Experts of a small language model: a variant of Muon for the experts.
Below are experts of layer 5 (counted from 0) of a mixture-of-experts language model. Rows are named up (a neuron's input weights, with its number) and show model dimensions 0-191. Each number is 128 + 24 x the weight over its row's rms, rounded and kept within 0 to 255. Numbers have three digits each.
Before each expert's rows: a language model's description of what the expert responds to. This comes from a sample of Wikipedia text that the model never trained on.

# expert 9
Common nouns heading noun phrases after the, a or his, often about sport, film, law or government, such as season, game, judge.
up0:145143120146134106113108125168162123100139136067091113123086131148096092125092129166133160149128139132135142075127137099103115109101121109080129122102116132096132121129138131137117181128172136127142122111119116136118138164132092119134133134115134151149130146072173129148145146119099122129115113151094082136178142164107128133128149155122119143049098128160102075143148129109164133064090086119128124126079132135123141112097097176154158118139143123104124105109162162150111179105134159126103138144131147109133097142131128136177180135145148123154138172127144140134147148142141128141
up1:152168128084170111106133107129137113129115107135190143107134176098136098144158121135082158121109090126108113136103161113159161139123217130123148108132125137130158092123131121115146134114127144149169104133149123147083113151102192121094113141129132120129127121062152168094128136111107082113110127116121113122128103109125133139135113143133146117126112150096168130100188159130136108140124115148141125118126134124104125176125114076087078145104118127214117136111155159115117142136121131127125158109107130132101139126119074125144122109093130124146153165167126142123141129126158118114
up2:099164120117153126190141132141191089128142111130118100111107127165132114134171157148104146114127144120111087107082178152159125107098127143139175078152108102113105116128137101106129148111150105131178133157134114130079130127169152128125137118143108118135077156138162089104137142128108128116131140125095134124076154126172125151150102103161109136100137127134123107124104127135139109127107107127144158159140166168104095141114109162114134095141158118140134148138128140130123126122129143192123170141136115166092146110135085106128093078131132132115091081120180169135095123131103105121

# expert 6
Pronouns it, he, who, there, and participles like known, located, changed right after was/is, plus closing parentheses and quotes.
up0:129127128087158075128107113146151089133150170170090130099128130073078136146128136095123170085154142145113127132193127125137086194107140161081135135118125105125112145158155168154107151143068115174132098128136106125097139122100130122136142108165083104116139125157189129139088146093133162113123134135121150144120171147120079149110123132164157089127141118107128131109163097140161118149101108140123129114116165130140118135158094111113120112123116089131163127138114128134137118113155172136128153118103130109120141117131117097133131116146117138113152146137065142126094150129139157137
up1:107113127105088082111105166146121177123127141125136099176111173171160131095155142135133100146117156118090159194113123143110137125093092067150101126133170096151133101101122153130146128135118112147140150159124078142103144155174081137129138140114131117117130143130127082129109112102106139121142128135091150133096118130084145135139119141121147151165077128092129116156141130087149150157079145158132112092110123121130115150087125117108111160145120102125111122106147140145131142120159160113130128103120170106174144094122137091156109160089131145134144157150145091180115127135152124147
up2:124136094151121127120147190120084100089102133169116164130095124154118101106138138141142128114063143110143142153119069097147155100122129156131118137131104102106140153148175118123177150096098106178097124135118088156109114114131083110111107059157191123135133155136136128133107119095117138112095146125184150143102121148114100141088130142138133179139170112128131125102121145143144146125104115163131136084095137152158123106130112105126133121131099112141136124118119147121128145139166129125119127100138122078115128150140150107150111174151126128138132097169111196154120155130138148127

# expert 8
Prepositions after a noun or verb phrase, before the or his, such as in, of, to, against, during, over.
up0:123107104129112112107190139137072145089138121162110105098165109140173140190124148120183087139136076139135152169096119134096136136148087108125162132130111132127097128128100137159100118119155127126131085137114147115125084111128127152102112141122129120096117191124146102137122123146111142128101118142131099108115158111146146156185132075103111147160081092103152150130167092121137119136154160121141139130139150115106123095171135125107112114108181121134134087149136117125170179125148097145151168145125136164128134126131128081099120105085122131117127151112135150128100140115152146136
up1:147130145137139106121112146137140118132096130139117117148110153158152120097118113128077118106115138105122121148130144104134128155132148137119172129129176120141126108173061114078153110183107097135119076124100150161095125150123099115080156122145119157157108146107139157133150120209136113141108101158123157105154120114146130130132080119130135151144140158129140162110141115087098091125151127161133131130123161107139139120146169106152142157139133137145143107115099093090115147165130170146175133101116128118100156105130120085103160119136110126138077144107191082089106086130125118127
up2:122127161091137132137160127128145186152161117165116143155104142120126173133129116130163107146125150099151114086131129105123126122128136115108086126126114096135123183100159111146167129088058093099143112131107143108134133088103165183091111076181144152131139132097170129188110168109083116116072106142134101092117105078123134135129127145094156127136128132121127121093130155174103142173106147140103126128137140153118153121143123118097127134149114110134099129127096128109148124153117125098167098144104145143129122165133147094128126149144179123115121160115104118133129117155149108158

# expert 7
Digits and number pieces, especially final digits of years after 199 or 201, plus decades, scores and distances, as in 1992, 90s, 110 km.
up0:142099148184127112103129121102072099102145116159117137122143170134138062128117123177128121087108149146119158145098105140114117114146151090113114141172108162158087140108150128121122131157132137138147121184128116129101086104117131155127153161144145149133107151143142092073110147106148153140135116140118131183127152109135134127081153104127101136123129099122100148120141124146155126131123069135144125084084142135121135141182138095143149131152176087106130112144139108146107168137148132121125111125129147092122170143130110109130038144132135127118132126184120125133075126149128130125
up1:151133085105131126136119143134109143118142099148152132094112135121102108158197168159112135074145131130092167131166187153152147143091117108106106149166137141087117134095133149116057130091128118125107126143128130143110106144197112116150150146087138139168185127113119149135126123127142128146128130102133137117104139129115134126131183100094128155124130146125118127104129114134148080148113143117105123137125091099093121110148106189130165093121108120186059143080138104130136145130134104138109090084163124119134141114123113128109116131123142162120123129122153141142138131172161127111
up2:133110150174129131121112143105150156119104123139127128104096146131143176100151134140135117128136126136118129180128121155133095080140153131138134158118146120092121090136125146128126119110130153126151097074142161135129130071130133094135124110062130100118157090112133090149138163127116110134158145157121130127153124125157129126120090119092104132100177124165097165130104084163142098147142129065166070139120129079113177123139142157155105121147103154104093157099128137065153124137122129123135127119193136127179118130079132153160124140138136128131126126125116118087110133146151160162

# expert 12
Inner and final pieces of Latin, scientific, anatomical and drug words, such as -idae, -ium, ovary, escitalopram, Alyxia.
up0:129105130148113175096112142140136123107119086143105150131115122090098112164112133103135170136139115091068146156125161197109119079130117089114118137113059128095127138164143161128148153145101136112125114183157111099119128110128129145084122153135110141124137134105138121131119116128126144119154136127155136118139125116104183147064115143107142118123143093143133105138167099200198136138111166108132124129125150113167128118095136128112104163140105100095126119123128145118099138169107134105139176127140157102153133110151132131092108135134149165146100128120135180138131106093107152123
up1:129109100125119124131133121137137119134129096102134180084133172155080092127114126134133090111122157143116170118103138175081128102141127101150125141116112112137120129144132113156104129131148062123135178110098096109127109166111136156131143127083107147125174114117117132129121118142134154109157145160114111165124093175149153186126066129187142114145090146178125125132129100051134146122146109158141101103125125069129159150114120096109161121081131099151107113154140144126117134131150139149128116126136128152128151150145182109143111128125144133096137107134128139167106115121103122169
up2:121125152102128133079121129113138129109101104108102150100166074133134127157154118140117106097106128164123106080158149134121094128103116077136148135127147137132123122213116085120088114127124129131131104132129127145155158122161130105118107135151148154127147092165115108132152138135158117133190089117174118206164110126134083128117134151097105126159132100130119087137128150135147117128171129104094110159120109119136106131144149138149172140161118156123161098097126096112143126089118152108157128137164102138113098144150145126125108169131143127169117099158095105150116154073141110140

# expert 10
Pipe and semicolon separators between cells in sports, election and results tables, plus country codes like RUS, GBR, ENG.
up0:131081150090062100115114145151129122131130143128094182130073150141131143125116112121134115134137083128117149170109128122110110137128119134170114127111098165110198102121099105172118165158135115141051094127136124140084128164126127133111145118109170099133159108127129122126090132150133148102108117146129194165141112108128145152112172141135154139115128138124152100114114107130174132129135119157151102112133081129125123107159104138151134105113120109133096105134133117118116155111126188140130127108141122115080121150125158181099151128134153111111113142130129122128088183110160176144
up1:150115116127153129149152150129093117041155123148125158111092119138167129129153115138145136103131148123134150116122085201147102110125116132139110150060122095101134138106144126118088116124116100105125141174130066145114110129107145133155167125167113142120108087129124158105133150115135128116108132141109133107108130132137135190133137067165124172125124140097126127125095108082150130152145134160119118128132129150103114144099173149131062162117120171166103115163148150125148140092086123103143142143147126167124130101142147112112078149131116125116114162126126131140150097150131131162
up2:132105144137128162186139125112111153120133126109067121138146152188110094173149176120125051138110121131115151195139112124147126128106110107148111111076159146143143099125097144116123088086144106125128136155129151135101107158124130120118102109088126125145076101134127144144104128118105085137148156132109137144120105120125115141108119118138153119133122144169150143129124154111147085168145109125136135143128118122100147141113101107133124116169193156124123143112138121154080147103146101095104151106129150177133156154158114121105148117127157131125133191106132165119100098076123109154

# expert 1
Sentence-final periods, decimal points, abbreviation dots and hyphens, plus row-opening pipes and first names in tables, as in 70.34, U.S., Under-21.
up0:109176100098129134131129141117133114116155135146128118103183105130128104137180067144076192165153121132119124143119138155166102123138117103113110038101128132090134141126125094117116137118135129131111166137155150156118094125103114129077087134164157145164089148132149100137124115103159135182145145172119098123143150128133119126097134127117131142119110095131109158105126130124110131145097142127086148160141093101131124130111150105114150128146168125123157129096175088156159115145148133127138160115085136136182118115126131140132120136150180126114154084106117123140101100132090137127
up1:163103140145103114110108146125140137166176060148160127149148082124141126158128099120104116093157145122183150147116111116088148141143125141106123145141119166116102131129125156113120072093127102135152112097121137141147114088139132127135110107119095131106104168126145135132102163152175078133155132118136098124132126133122111135153124103136128135186110107163105120140117118189104123131113151122117133144183132130107134122135141114137092156107174129097136099164105144143130129111106122131126141154140128098181138110093165126116073174123133122122170079128157095119055142115125160127
up2:112143126152088128138157106194116165128140165094164139110135145142165128145118160118118135123135131131158128141127078160108133107121121128132128131108096126167152112152119143084144133105133109137132183121129128126123171089159109154157114129122105149130160119059131125212116127149136099148125130120130120105186139143096109122130085152131144147156144121146147168127100108142152143126098104133151135109136112112120136077089133121143140115143123084127148097135112074124155127114172135149140146107129127082131047139134142122160128124105087131102154081115112133090082118113140115135

# expert 2
The article a, possessives his/her, this, and century-decade pieces of years such as 201, 199, 196 before the final digit.
up0:094122115131113135114128127117136115114177134166102119125138148177106136140159124128064107112125105128116117153131104135153130146128145135123137113143105146108095128116105123098107145148144151167097148082158138106111130143122130105115099120135132157113150118080128117102108122088148103144138134116128123076151131131165136125151130182124131166136159100114128134146187129143090139086078058135124105129134135129146131134167166132156192102124142134157134137127138104124076143113130135172110110110116101167200100125138115112103162147148118099137211128072149131117111131137128119133
up1:132086133151097141110133156149127107112134113143144129149135130124117191119142145132121129097138116127108109111141171109128108125108122142129120117081148131099145184140158113122126150134125139140130093096096131141096128137109121134179068107161108118123153105137107146147133118156145098074127110117131156127085141125178120119169135120105140107104213102103131146128133126136135126054143098122169128099079106128171142130134106145136123167144113148148129163113151101131100112132139129109113092136139150128125132081123154133086135104161143087140146128115092172118208134154162134128
up2:172147129140069134132170166148150101135144111082125163157118125148142096133105153164144113145159144135150149122109114142159130136122133122093144124126103143147149104092101146159075134115066181126120109130137130125160151102086134150127139102144171121186173093118119091116136087136133110124092147123153109125113112071144112132142129157110143112137166135127125136136137134153118138148109092099141134153102127156096124126076137103141121213127132119097135122139114104134133139122123154130159088149099093130108133074132131087120143163088128119146144131107099096154156107104142134145

# expert 3
The article "the" after prepositions, plus numerals, quantifiers and proper adjectives opening noun phrases, such as the first, two, New, United.
up0:135169129103155127156152114132134139145136097070170126099171157123103137135171125138125166122078164117114120169089110115151120162119096119162133166119155189135125130117095157157139067135109132131128127125154124062081128131172119129130138099148128160134157136125120152143116150125106153114090126134128149078152118138184111124092110106121111130136132127103166149112131116146109127133137173094104095099106126127080147118070158160119148084137095157135130142160138145100143116122148113127131144123140067112102141083127144110119131143103125142161135127121118174130108108118106132142
up1:116136118119150121150130134080112144109151105119128169078085086088141114098164128112140161147136185134127116151099126166127118185137112175068117128125124156140141144153172168143157132104117191120142120124128101127087114121120145126182166086111102182071086100124134147122152129125177132064143126118109144118089164141133116096120125132129131122128169101123129129166105102113141108154156087157129150120145108139124130129124128094128109108126128116147129126105168108123132175124095096142161121117082125149130134125155120120141111089124152107120127113118143122141172145138120126129
up2:169159146095122132183095131123106090165162129094102116088140118150095115095171139118088144115169121200128116140105130152101118128128128213137110136129118177162096141097141148058125124128129113166088109128143133115121093137159147074143107153151128119149152070132115173123130138133111095101123142134115115144137129132122120115102111107139146133130145148157106136129140105155138125141197124143126135132136127088188164131122120149128121109105083114136125119105150125133104124125134091157100122124156107180124133121115107113118131117100122096157133102152130139111136124164107122151

# expert 14
Colons, list dashes and line breaks in infobox fields, plus field names like Location, Coordinates, Website, and degree or minute signs.
up0:147115136087125167215173173141130118104162147111098183133111121183120101129119114116109130148132087105109138133150093128151134103134083135106106119126117137137129139116146131128092132101130096093127136113110135147123125083190106135113128110141128158145119142162110090134104147106106152093124139177112119170100137167118133153117129181082136149123134144142157129157146153131126049121151126150119126106092086121145086112110147135121160117133135118113133127131059119135155139131129113115133139146110136121134146084130129124119119100144136149120172087103109138128138166109169158148
up1:128110173126128109143113168139100091129179134134134118165150155140122147107128134141135124126115147149121137112137153143121125132133110161139144135114117147158091112152124137092148158146092127036163098134091171068176124097095092125130149153120125106166115174114099132129098154150128094146103128142163139138128093118085127129084107124138105132127155128080094121145123099141093149082177119137142132085137107125133136156167128130163130143109144132126121169141141111112106093106109141164100118161110171126158138134116130114101129094157124117170120110144162119157135067123102142129
up2:145121139113122131111098161092127128127083122081102146171130186162168127146101106139162169128139118191105115104133104131123166108117151127115149128123103124136107121124129153096132142114109128143166088115153122133086140128108167119136134165076140103150131153112120138128123129120076118153121144147084122232142073097128106129152155123138121138133148150129101158138155097127135138160137111133152102126129067128157145135121143128145116126126095093144109132156164127117171136134114102126118112103117139116144094070163123121142128149134129131131134081126127097102121095132191130129

# expert 5
Bare space tokens before numbers in table cells and statistics, plus currency signs and en dashes, as in | 5, from 45, $1,536,300.
up0:126120130107134092126149115126133131101122163173135071107128113160106141096098129135124136162138148106080118073104128162099151131174128125162167138119142128181182155152131109102160172120125124147123141186150154158130089118118129108121117110129123101141105103124103094130143114083145101097115175148077118116133132133110150157141152125114108106125128133127146141129169134115143107135123141137142117115179137077150168143118144143134134120114132133120118060139126180136121160126124085126101126124080118113101131177123092132161082163152144095136160119122132166127108089135130122093
up1:134114142101120165177123128119137122167128069177127134131128151132082127147133184110071145122143120051127125119129132126129108153136124125131169141094109165136117108186128103118102191134147151163104158110121173148176133145151119120095122126103124113126115121102115084121112157142106080099115127164131095070129113135135128167122125120154155114157108120127111131106113142125126104127123110135128118144156084113134138120135105130128127127105071116135117131127130148110126127144100105148077137140129136143097166176108128165141130157121110153139119094132190131116098128163169115172
up2:182109129157127104124107122120116134158141126114080097165122124081144120119131150134134168120087125130128144181128149118109151151171118129105146089168148159126095134129135124106100158112120111138137122061115120133101132139114131103127149116134089195145143144158153140127138115091160151131125140146134114097182109123100116115130097095115156075118145146130057109145138167130116139139129092117111094119169109172137138149148126135137140113131133107173116129137152118131137149101125096119148124132140111184132135125127127121144125164137148086149043117130145122129058139098127120158

# expert 15
Mid-word pieces of proper names, often surnames in sports or election tables, including accented letters, as in Col-er-aine, Earn-hardt, Se-ñ-ora.
up0:141150147158154146138100114131199100106145130104130100115102116163082135104120124113139117147117117146113117126147124137082103169112112161173189140157105128106124089150127153088134140147167098086102146124129126123122120138113141115114130116161107115087095070146140102098127127122119130107179114132129109166121101135137081155134123138148170161121125135118115097130128161136129107129153125188110131138141108118121121128097081117146106122101122144104128147098196141110122130106148177105137179123121086203123134124145108156101137113122125103133164136123122116134163124129125184120
up1:091141114133111168126109113115112078170152114207138166171145128125100128156166155086072130084110132117107141122126121138109109148128080119144119166095088137174107128115111226137122106091121116141164119148096131158125153104149105155136110128077127133146148149099107151091147111124138129109132093144137083113138108109142107091150119169110136096110144106128142130106131106104146162174144139121141142155132153125115148168087114123156108126146095106147115113135131088100126118130155141160130109134134150133142127128126156145124143110128133124126085161160118118163143106122153128130
up2:146109126134134156144117094120130157112115112128137131075095128132155167116112188128103116117100111082126162092126133127139055157086160091103155138111149132142183127125128106099174135135130154123132132146128102132123119130128152132145081158158152128102105129136101091059130135160130161128117111130110127113141184143098100121151143156146143123107131110112155121130122130095150063169118167157157132105200119121118106133136109069125131103142121187149130138135147146127118163123091166180133121141109114163129105118127152146119128124127106142142106107087133105118128121129127132146

# expert 4
Sentence-initial words like In, However, As, For, plus %, dashes and plus/minus signs in tables, and mid-word pieces of titles.
up0:106125097118191155131140127139136130175128088124110178143107121113110112134080125135186182135118123162104113114092164134143094125133115114164140124161145120129149137108134102139118155094135125121110081116141188129122168089150147105127119137132128114108119144096135164112108146122077085185150132109152121153080147123108133155146129144136082151180130133103107123124127153153103133115163100130127116129094113083114134139126150131127136098100171094088124130133125101121156086129165165111140155090147140124145089111147148114119123147156136112103108098179121150152122121084150147123
up1:169089068154157127168121111096119102154183133131147115125159105134140140093148176165122183146142127127110097109131070126154156160133115119113166144091117113122106149154129108116151128127135115160129116133115159157107140122170103126134110119141131153128111146092153102129161111088100058130126089082111127119120127127156137161127121108125127143166110137095129119119100130124147108079128127123136126117107159123105157143171148131140110140136129121126144135122134120126108158128149120145145105045150100116140106169116098065107129182131138077122145132127143131133109157128164151160
up2:132121129109091119141126138118148095134120103130149135159176149110153087135098124122164107116103118130166106104107121129138117180164144138136128159169121140117145127119085128073144132124050165142125133104120136094128136084115157141085121143135110117134142143102143148177130155067129128116081105164126080121117116144143147114069176131113151124136092149125091130046126144153133145129125137110129128165116115128144114152097128127115132116118158131130134209118165117118150165164108129122169118088114136132125117123136151163119144125141131087144155147175124124119132088127128129125

# expert 0
Forms of be (was, is, were, be) after a subject, plus capital initial letters or first pieces of names, such as T23, Ioan N., Chai.
up0:133121139144144124125130130112115102125167134112133139122167126089114123093114133161141162137133139075078153165131133149156149118126134129110101171128118103124133133117110124124116114156127101125129102142167157105127113116139123134102157108135132118117116147134147191083113112136145109089154130149121181149123132136184115090191124084128123070178106097133081107102187109120126117134086119109116116107159161180078162099101162127136112130121149119174086106135137136096132135179123157163121139115108113128140136110100155146124134170147136152119124120113105129134133099153069144105
up1:152133131137152106163149122091108122076097148120118121110129101163143112120131129141128143116118134134118132113109107127141134134123142090102179125140122101174169095099125127122126117139071120078127077155155088111137111102094101140122137146141194139177094117092145116114149170126122126097154134123131129180123123150144157107129140135202141148152099137136111118137144135173101118158128120099106129122117095105160120101134184137125113132184140128150112123148146106132117133112135098147094089145118139144125135081172108175145116120182128138100133127140176089140127086134119139088
up2:065142140123182127131128126134103125131134130085121146123156159131106099129090118138097132126139150134120119143130117119072122114124147158088131127094129138126153129060166128120121144123110129106108100151131116139134119159074127145125157134150123154134110147086170164129100141143172088131109084107115136100139130066134162085192126159125140145134107066096175175098117149127162133100156109129128148155140143132121158157126131101116169138186092136116109142115099126144143139136126125123128162092121143156137155098130155132104120115118140139093140116097132115121130197153124122110

# expert 11
Commas, and, or, while and &, joining list items, dates and clauses, as in May 31, 2020 or 19 home runs and 53 RBI.
up0:126141149130145100157154143121171137114093120152140131138099139139078164176138144137113117105160147109134112101145136156128172122135129124115107125099146107061113133111093114123170139154115077159128138120102163176085114106114118148153137176131109169064141071164098154128120100144140147080128115125128117131153108119126158145134094098089174083081121159153139119116128110125139098116168150151139129127128127101138149156121124126118117149159135144146129103129125156136088164145169128145109160110123131121132156077107149103127130078117109108147098132154127114116178089127140125115
up1:162122102112137124137111144115098096110116109129124143122097127111108143121153150106155135157124132130160146120124093109105095155122133101118165148122146135124128131179181169110071130090136138077108159125115140116177057134119130140149151126105145163189104149091094117130109121129144105115116144107134144126110099078133125124160161124154063129178135067106144173142117118126139133127088125100128136130131142132103118129132127147146098173146133126103106135151142128137103144104131137104094114120133144165144162117112141126147165129124119131114109120089157180151165183154071137138
up2:119137115161108114159163093116090142112151128161136187121105115161094185082135085123133120129125138127148108121074114145115143135098070146089122144137150118114170116139159132134168154122123115099116127168127115130124102116107146111148145106136126142151136144142112128142159124137168164134103126183084136130105118119098131115105134114195119113072162148123125146096082119104135127115086119153126138092110109170113124170158155130124147116119135112144123089135104121154113118165128110136132084108144133122176137144136123089112105069126149140151130128124077173150140165152154128125